Weights of a small mixture-of-experts language model, trained from scratch on English Wikipedia: 343M tokens.
Below are experts of layer 10 (counted from 0) of a mixture-of-experts language model. Rows are named router (the router's row for the expert), gate (a neuron's input weights, with its number), up (a neuron's input weights, with its number), down (a neuron's output weights, with its number) and show model dimensions 0-191. Each number is 128 + 24 x the weight over its row's rms, rounded and kept within 0 to 255. Numbers have three digits each.
Before each expert's rows: "comes after" lists some tokens at least twice as common just before its tokens as in all text. This comes from a sample of Wikipedia text that the model never trained on. Tokens count by the router's weight.

# expert 18
comes after: " |", "2", "1", "\n\n", ")", "|"
router:186073098113142114138087095108124151126151111094128143085124150123118133107120154111121152143146137142146112121140101126143069151144105081128113139082149108173161123138114139088108138095116152093136151135146126163110122113126155120131129147105104131103077146122115158115122149106123121102149117103102085142107187144113148146133102082099133112134151183131135064119126105177135130143133106114104126143111133124108114128142126130167150143129144108149107081129103142114097088130089128132138124094148151131171089160171183101172160136141146143102136101118141082110117115127141109138
gate1:121124114114131131143134126091193088146108142133123107172100145114113114105182121153103137108135139128180117160129114106157104107134102116113164113133148126125133143144104130109144142162121080167148121093098112155150115180148147082098106117134137125132119118106100182102158155182124159131116137169124135125144093140152135096120141135118113146129133082104128087119145118129148126179124108126122163171151122120121117129109182064131135123141135104092082091185146180133136124129165136099132155132125120135147100138138135099136156114084111126118165143092091137103173139120132140130
up1:171186153131128151081133075144150147114119135105132184087153131139127120085117132141128114157090155123122083144128126108122116130123173128167112088126128124154100134139107148124091102131149158130153124215088176129089112144112133123166176102115132142138109154150136137166140124107160078103105108119124130149131139121156154108157115151169129145106095134126151124145122141134130181095128089150158100112149139143139106148142177157126132080094078126126144126131124157114114117131090120162082140144130140164112114140093135140088142133112146127158137148152149138120144140123143135130
down1:109141126141117147139125115117142113140147136143145140102115107158145093134120139087112117102137132115120105141111117102149117157127161149118108129135112143094132135157148120090153116196095107134115122124123102113092134121140135120134139124156193128121055131111105126164139091131145175136094135121139138121154135126140090105133140100124130145118134067093104143104102122094169134193121108113126128114081129139111139151125116177148115112108200131130094131162119172116135097145103102153135122107099189089154136096162108132078089140121111113122092098128128141169178130131161149102

# expert 23
comes after: "\n\n", "==", "===", "====", "==D", "==B"
router:134087169113128145138113116101090140152141171144132147143114126124091135116125157126126135107173092111110141112080099136096104140156116127117117125134123114141148175080133142132107127103148127167128145135159123091125144153096159130135135095114114113134135167090103151100126129128075169116182103123150103094146129161133136147149104110124138084107142161086136102092123113130145129172144126130169126123175092129143173135060113089135157127119110116160108123118119151114125105082103071131110149137133124170137116167102087106107143143115126146068111132091132163126143121129135082140
gate1:150120104131145115152156132131174129128089148123131158168095144096144115125132136145123153113135119120073131161125120116158132111142126127111127134116134143126135121136148150130137142122134129146160158086113129153118127171105097114106096172137121134143111143103160121140114114151102102133082133090163118109139137090129129124125174086077119099108089127086123152121114120130137116172170118149156105150146142105116179156142141124101109078137141116113108128196122148141128085114114119121109123125184173156095166162123158172140115128150125127104185149123093153125090198130132178095
up1:144166150108132153112141082155095133130157103087128130102121104135113173128098122104134099117093153096169133130144106150114147128104159140146131121152121146115143176126106168144089117171060147110103122150132153131129124142109098133160157081122133146153136114148128130111143114099135125126148105122150104096122117133163144126156128151155110129142058128125094097112092168105123125087096123117115117090129125165120109134109171146147124121103145104156135164167101138103130142118093096127089185141099127153105149108186141139115109147092147098146085129168148142147126091119173141132
down1:139127139132115103138184137118128167148151098107126099129115113179098102146134089085122159098157150079098123143131118104141161129124161085156143151101143124119154127104120126090095156145089101164109131108111093134090092155139103122183101151145173086121143158099096128101120157114134149134126145098108140154141150147121157110148164098114127121104127116116108122088147141120113154112132127089150160139114126118130142117100089162160102153177114140147061133112094152163103096101164110118102138152101088091144154148141116105132086116115142101105107147142105132135137140155128132131

# expert 7
comes after: ".", "–", "0", "5", "7", "6"
router:123087122108100075073135131119117149172136169112130126117118115043135120116114115137174113110153117158164131127099097123116131163107131110138106123098165141131148123115112103170121126111150074113148137131143068176172134183116166123124116155097122119096135129125165143150158126111130126121115101118117121134132153150124158139147093130131135125143169133102153116113095125146149108108127128111119111134128143126144114118158105124204177139110121113134098119140091137121107107100106149145105145143148135121145134182142067106133139134188087155139134115130123108115107136156094148168
gate1:170109120140127133134168115093140125136086161129140128125109097134123094090162130160140131136156170100088116150094106107120126126183117134119121131145110151103155097153159109079120096109120122146133171103139128149175115161175149101118096135140148143118162104100124150109106126142109132114115136144151137090106118116152119171130162092121140116100154079136136125115145126146114121106137139124141138149075128143133139161151163130110142089143155146098140142174160079167106090148175119122144152136139153109168112171115151112129119135136115112134163161128086154174095191104134155152
up1:163181144124125143111158085144130113128122146112155156104133103157120131086147128106119143173102128135157131117145108123128163123109159171137104134156107145152113173093110130157081078169127163156106116171134152119124150146145084155156158092115126160139095120135147096148104109070167131140135119115129068149145128117152162113156143115132139154111101137132079156118159156094123163130123116111122145124106124142113078122135127141138105066121135110098112164150136140105119129127094125136138099144116159165103112126150169147134160171139142139139062115125118146127127129160148136175
down1:122156158140108120157164129134112164121126169104134148117119116139103131150066116104137133075122156131121122131140105100114185183105166116143150141114109102114110148115105103108079122185120097180121136105091113111129085122148126131143136136175148116077131110066108138169110086110132169149109136102088132132133151103114134142157099112119138105121160117133114111116129162125144147150120096146133159116122095121117100102106086137130152124139147142098138157122138126138142157109110064101103109118091145128136114083118101116114071128125147119091135122102129184138138141125160124152

# expert 31
comes after: "\n", "\n\n", "-", "M", "==", "- D"
router:124132156111103116119108083086117166177158188119130127092104094119084116117136135132148146117149113146126134146132122135143110134132120135133105116096147114127115151143086170098090120151115130120104167097120127128165150161155117159134144129136113140114120152090150140125152111069127133127146102139140131089137109114196139106121142118108128097117101138125105093093116103168118109197091083144099103133173146114138144077136133137143152091104124114133118076101110148156158114107107095128135167090133132147123118156139090128084158145126092076116130130120117132108088151144116087122
gate1:140137097151117086160098132101139126168111180115155134144133142127081099092172132167164151121149103143126132155126118079144131177125109147140144148115131156140156132127147144143154123126139157128117117115153139154128121192146128144108147169161120128158128102082107144106136084121102144154087140137129153063122095108128148138132168070137107141120091107155135116109121137105144133127130149111106143162149143094109164138143189133106117105120157120102095127175136144169133135137103145117116200135190147121108112145117146116102137130119119121130163124106125181102141126095129128114
up1:108193150157069151085167079114100143128121129166133128161154130136160160143117125085120141136134173084146101118101079155135136111120151140137082096149114137133137169132129149152132107145113179165133134172080151143121116109128118148161153121102135144125137142137114127150159144139167132122143105157135094100129150135122124098170130115150183156133106082123116139108132131120103127126135108133129104132154174120108085137118108121141117099113119057117144169140142167109125102120138139137100136122109166149117145137178126149129152149080141146145125089132139155117107079151135128158
down1:130140143134082123164166139108156134116162123124103098176138148144099140130139107084140174092140136126116124086137110139125164132124158119145196131123111150086147143137150067068089110128119099171147130087151089107061126122159140114156104108124140131110151146080111146160156103112128158167127163078144163127157148103143111120155100118154092105095145131129109125104110178103161143128153133118143103115124142143129108127098080160128120146144133146129099097148098151120130093131107123104137136121081156144141111096137135143136138133124152128139103148160107109150118111157109129142

# expert 11
comes after: " | ", "1", "2", "; ", "3", "4"
router:145078150128091109115108123148117122146137142103153145096092129109085124093137159081160135065169114133141128111100085161078103132138117133140096131111101087120111171107108121131121147104168108125157155115155102110150159111109157168157134136112149099155111157121150121121165125096096133112107127136132122123134169157133141159159100122137079124105152126098143145132111098138137144145096120098160114161177126142134173128114110098124161141161135105124094127072098158114111087099128106137107150101111135161159113157151130122134173137156113120090113126114113146149149142107102092159
gate0:107174112125108116115107132143143103144098106141136138114120126133158141110106146136094100119147116115181125105143132118162183128122130127107160177131154077119114138148146165109145155146127164129090161145122138128150149125136172198160143126176140154127107165091119143075173106078162144115117140100126136126145133137151086195162132125130134156129123113110130092131118082135129106123147081121075140083103081134122126112154118155145136131120136125137155085128118156135102108149086151158109140097125138101138142109155143125100105093115138135098139145155162098117155092124143121103
up0:131159121100131138135128140130106114169107124104103116135129139124178138123138135123114118095161131111122143092136126131148138131134136098068167176108145083111111112100145141149144137148088128129097158186115117152126169109166142173157130101150147124119102144132144144114131144110170136160113119088144131140168129127110141155153125137123130148130093154096149144128116112102107123108156085138084111111084106089125162140101086183140140159092105126145105120128125109087172133161101123125115133133119119140113166068106148098125141150134102158158142086120176065090115090143134111102
down0:112169131109152187078126132140172113102161146186125138116133113115119131116130129132135123101100135181165152124108138108104147090123136165120111088119129091091136106185135115137115108129082147129095105139145154133100108107128134167172111150122106132142137147110155108114129089155113129139144106151122066157165114161162086121132130144138132129092147122110136140177122120139144112119090162119115194133124119146133102133114155112152169110095128150141075101148128111141108122135090124137149062144145129103139143113142131154088125184137173155113132137111113135114116133147117159153

# expert 0
comes after: "\n", "| ", " | ", "2", "|", "4"
router:171110158105097122104105094137108127116148144093154169105109137109114120127121176123125160110160147135134094118105103169108091153114130141090142116119120102112137165094110117141109144076178122115170133119145078120162172110128156139148129115087132079111139173131151110123160132055139128122118092151140138111128160166139143159151119111106118102125157122084138114143117115146142148156141114100110126191159110115153157121141156133117189122139115126112078149105125126105154102120128109144094111122160125191159140158138131107144138160139108100107136127116136112133126150117083117151
gate1:136097083136138120100166120137180126159103131171124155167066171124099105144125107157125112157149089127113143152062098100117120134141083123122144159132121138101141115175121104102150143109132139134133152145115128111115132198148157117118106121138128139153095107128149130112111118112110175112115103129132161138132085127101122152120145111138119137121116073088143108126139107134151109111154128120151140135084105116115129142119141082121160110140155108111139072155143176148164125163152120088114108089174114138161155161088135145115143144090120156093154138116156135155113161099118140120
up1:161182115115117147119126096120128133116130130160115153127102125114095153124103130127104105123091138124135110150126128132146125133107135145139118117167108147112153169145143129126104110136123172138137121173116162095112114135118118162162175143110146126127125148107121093118123107073144144104075102124127066112111126111118151112162125132161155104130092103158083135118145136078117145125129070124151138154176141114079075130136127161103072122151122146144135126087100162114118154139095121110093127172170130178110185140196147145105174135133131123128117117141117117138096116112148094127
down1:146167141099122120140167126110144171127146138150124152094138127152140128122122126095095149114113130085111105128117126113101114103089121110138174137122095155130152184124137054119109106143119141171102155096126113123136124104125135143142123119171133115092156117068164132125070143121131169153129155113174156130123107137162132137122124148159162091084141127122123127136137137098128139173142117151126156182146137170099140154140086112106127120121082121149160142140119103144144121116129095155140099134136135100133164088169133145139138142152144126121119152143069112156199121143167132165

# expert 13
comes after: ".", "==", " ==", " =", "===", "\n\n"
router:190110122118106125093109100150111159164127143108149140092081099141131126122131126101129107101103090144165077133099121136119100141142112095089105111133122129147120144104125145148099179132131110163184131070157124108152149126085128194166123153124112122112106130140110119130174133113131138100133131092108110129170164120177135183154140152113102138134165132091105135094120119146127132155130131115117126123126169116155133105116118167134107161126084126121133087143133140132138117102134134191126128113159124133178130140147141103141142110124119142100125103154098152091107177107137127177
gate1:122133115153106111118165138140204108114149158142157127116098118148124110111164111180116128137154137155131134144138117092111093130095109138088116130112149128157166125138106123129156087113151163151121136108088133170095100142152147127151110119130102121152152101141134182133162108127116194137115153116142174127097141136106114152155169141152144162113128107152111148084134129116111111154122152102168123159139149118087128164146142130115133120132115129102115118139165163159135136140135147134105141120186131150167110148057147160128156153135126112119142161162135138120096177084087150156
up1:160187138164114129127145075110155131128137144125092166138125094152131158115131126109098112136141179116129101105142119092114158139143171153136092105118137135159129195135165115124162101161092154130127126166140130102118132130159127147165144114111125177112123151128114145158096128080150106132122171134130095099114154122116121137161105115156159128104146132135130127138115113106115168150161087131134146106151127125120071123103114126077070099106098086123126134170097169144129125157098132148107103159089166095120106166158157143130142128142099100135120122133131131130119129175168134139
down1:116135152110174100129156106097159172113107136145098133085087136151079122150115103095169145072155179152113159149147180108137166174116141136125135164113127102118192158132124075114092135140140136140134160128095089103106118115164096126156107124145180128125128169116140116113096111085127164177069172124145128140112115136140151124148152121091127091091120162139112118128107152101117152132156122132167117128120151132154125164108121137122141116165125142149089137121122145170132108143123107137158111147106152119131108127152131090121125128139110129142119104118136139174143127153109127142